config.toml
hidden_act = "bilinear"
normalize_top_k = true
init_std_qkv = 0.025
init_std_o = 0.0
lr_mult_down = 2.0
decay_shape = "cos"
Below are experts of layer 2 (counted from 0) of a mixture-of-experts language model. Rows are named down (a neuron's output weights, with its number) and show model dimensions 128-191. Each number is 200 + 40 x the weight over its row's rms, rounded and kept within 0 to 999.
Before each expert's rows: "comes before" lists some tokens at least twice as common just after its tokens as in all text. This comes from a sample of Wikipedia text that the model never trained on. Tokens count by the router's weight.

# expert 3
comes before: ":", " |", "–", "\n\n", " (", " /"
down0,198,217,186,225,198,195,184,179,211,200,202,149,134,159,276,193,199,223,140,234,177,146,173,236,208,262,205,210,213,259,201,276,96,158,153,243,167,178,251,217,234,230,220,189,246,182,209,198,214,236,190,291,242,194,184,157,203,172,249,186,239,165,247,256

# expert 44
comes before: " |", "–", ";", " /", "'", " League"
down0,173,184,232,135,168,195,230,217,245,110,200,208,138,206,243,263,216,222,132,189,208,158,156,175,214,186,213,207,181,212,196,208,159,285,218,245,213,214,158,212,202,111,215,171,163,218,222,236,166,229,353,224,188,201,196,142,142,227,147,179,88,214,188,218

# expert 58
comes before: "|", "-", "=", "  ", "The", "*"
down0,215,176,238,207,158,161,208,171,166,259,217,177,244,134,202,200,200,178,229,222,207,234,193,147,158,157,183,198,224,151,191,171,133,226,205,266,218,207,184,154,184,282,123,183,184,88,294,176,223,145,148,211,154,167,213,252,132,149,208,224,170,254,260,265

# expert 39
comes before: " the", " a", " his", " an", " as", " that"
down0,171,165,201,230,261,208,148,229,227,95,214,158,165,143,212,188,224,229,253,179,156,180,189,173,148,180,280,227,264,132,190,159,248,247,203,167,176,240,272,182,193,172,231,207,182,211,160,211,145,237,151,225,199,186,285,202,257,230,100,183,239,239,212,187

# expert 37
comes before: " |", ".", "°", "%", "–", "″"
down0,140,251,280,213,168,172,213,184,205,159,255,135,188,274,215,234,168,284,186,151,178,118,233,156,222,158,146,137,238,174,226,154,159,179,178,258,165,176,170,191,140,209,235,177,190,212,158,242,266,262,234,189,180,173,138,271,175,178,185,160,301,156,139,177

# expert 51
comes before: "=", "-", "The", "In", "|", "On"
down0,247,219,181,260,197,236,192,259,157,215,256,183,148,160,223,201,206,193,136,260,173,152,189,172,203,178,205,215,256,266,191,239,145,181,220,189,189,249,248,265,212,233,178,163,161,161,180,226,273,159,175,172,185,240,198,185,201,198,224,158,118,207,203,190

# expert 42
comes before: "ed", " to", "d", "ing", "s", " of"
down0,229,248,165,155,202,233,233,193,221,155,244,122,225,248,170,184,182,235,182,209,167,267,209,169,222,166,184,215,223,225,164,228,118,179,163,239,173,236,227,163,303,183,231,125,222,204,212,186,213,194,206,178,296,180,208,192,220,192,248,183,217,159,102,242

# expert 7
comes before: "\n\n", " The", " In", " He", " It", " and"
down0,191,185,188,191,216,293,119,271,200,258,195,148,177,166,145,264,248,153,179,269,194,163,162,132,256,291,240,121,209,220,211,223,227,153,234,183,180,179,235,238,176,250,176,296,201,226,238,170,275,172,215,209,114,143,230,189,199,163,168,244,200,150,162,165

# expert 57
comes before: " the", " a", " be", " his", " their", " an"
down0,257,157,216,161,173,199,179,198,176,144,216,168,249,193,103,199,150,160,199,186,150,240,205,199,168,172,213,167,147,164,174,170,190,192,202,226,199,155,240,213,207,264,170,224,215,215,212,250,287,179,222,174,241,151,182,243,149,268,137,202,220,237,165,171

# expert 26
comes before: ",", ".", " of", " and", " to", " in"
down0,172,203,239,218,124,164,175,229,247,217,228,161,182,227,239,193,192,236,192,105,189,152,217,221,198,141,160,203,194,191,156,165,167,163,238,191,178,197,245,302,169,197,251,117,188,148,175,214,181,195,220,203,180,206,202,158,229,200,215,248,220,181,184,131

# expert 40
comes before: " |", "–", ".", ";", ",", ")"
down0,142,205,156,311,191,254,242,240,171,130,196,163,192,149,248,210,242,196,224,104,154,207,148,235,234,175,220,303,185,160,157,233,236,169,263,176,212,266,287,211,184,238,237,203,278,202,209,169,203,191,210,134,233,266,195,261,206,183,254,248,193,196,254,142

# expert 27
comes before: ")", ",", " |", "–", ".", ":"
down0,182,194,206,199,222,181,284,162,208,275,225,143,223,232,247,200,229,140,241,187,157,198,228,227,169,248,194,181,189,192,174,122,140,179,165,230,215,172,193,197,101,199,222,130,168,194,149,270,155,161,198,213,207,155,211,241,176,164,183,161,171,224,231,198

# expert 23
comes before: "\n", " |", "  ", ")", " 0", "%"
down0,257,178,122,211,155,185,226,213,202,164,170,196,220,177,159,224,124,185,221,198,164,111,189,187,164,247,149,155,249,166,179,238,208,176,187,226,203,170,200,215,262,206,224,177,168,209,166,237,121,248,222,145,206,238,223,149,168,206,167,183,183,262,199,187

# expert 63
comes before: " the", " a", " his", " first", " Representatives", " birth"
down0,253,240,153,244,178,220,197,195,198,127,254,270,287,143,140,221,218,192,179,236,273,190,221,245,214,185,206,232,188,134,258,181,250,158,191,193,194,188,287,183,216,287,185,197,222,113,215,172,175,221,161,185,155,203,110,192,209,184,195,186,185,162,296,175

# expert 61
comes before: ",", " (", "a", "'", "us", "i"
down0,229,253,197,149,184,235,165,289,173,197,200,188,114,178,199,206,230,165,180,144,245,166,256,187,177,240,185,162,204,193,188,146,237,175,206,236,231,284,173,261,127,234,201,205,196,188,149,166,221,213,184,244,123,195,235,209,206,188,122,215,200,187,196,159

# expert 5
comes before: " |", ";", "=", " 0", " 1", " 2"
down0,261,266,239,203,225,184,226,242,192,187,180,222,201,164,195,179,251,237,212,156,163,221,207,215,243,175,170,240,189,144,175,104,144,218,246,293,212,160,261,172,157,202,156,149,224,192,302,189,180,258,209,175,154,167,171,202,208,157,205,144,260,199,267,184

# expert 48
comes before: ":", "-", "\n", "\n\n", "′", " by"
down0,250,191,212,189,179,251,177,255,199,176,196,169,142,104,246,205,223,165,258,179,227,203,86,166,251,318,177,145,220,206,160,198,187,216,208,183,217,263,173,143,124,122,221,220,194,195,165,202,159,236,254,231,238,193,231,97,255,189,154,169,181,90,194,214

# expert 28
comes before: "s", ".", ",", " of", " and", " to"
down0,194,176,230,206,155,235,234,180,154,237,182,162,157,157,195,193,256,146,157,272,141,208,188,224,278,316,221,208,273,231,163,228,215,212,143,229,170,182,251,182,241,151,148,246,217,229,212,177,203,247,229,212,236,239,104,264,200,152,173,174,163,188,202,239

# expert 1
comes before: " the", "=", "\n", "\n\n", " a", " his"
down0,176,225,151,222,272,167,160,212,162,180,201,225,187,237,226,190,281,142,151,229,258,230,210,194,244,251,180,170,209,177,185,179,229,212,128,211,174,227,272,220,202,263,204,92,244,209,199,166,204,240,234,194,224,135,205,192,271,169,216,192,177,207,158,215

# expert 33
comes before: "-", "|", "=", "The", " The", " List"
down0,241,277,193,223,185,210,208,147,230,157,238,215,226,202,223,176,149,214,232,253,192,170,175,269,208,211,212,114,214,192,168,266,183,235,236,207,141,215,188,150,156,251,180,217,304,189,206,249,210,208,186,282,192,181,128,223,176,283,214,217,187,167,230,229

# expert 52
comes before: "-", "|", " a", " been", " •", " not"
down0,187,135,139,162,150,237,185,134,183,187,250,204,186,140,180,211,180,180,156,171,169,222,182,200,253,172,264,243,200,183,177,139,173,178,279,219,189,235,206,241,160,242,191,113,239,209,210,188,142,196,202,217,167,207,238,243,191,246,192,158,130,259,190,225

# expert 47
comes before: "  ", "\n", " 0", " 1", " 2", " 3"
down0,254,230,242,205,181,247,203,221,234,174,131,266,264,170,212,124,209,200,170,173,251,188,219,215,134,203,208,259,224,167,144,164,170,109,183,268,163,239,165,169,220,193,209,251,210,198,198,258,162,161,200,244,164,195,180,179,203,200,160,166,142,170,156,139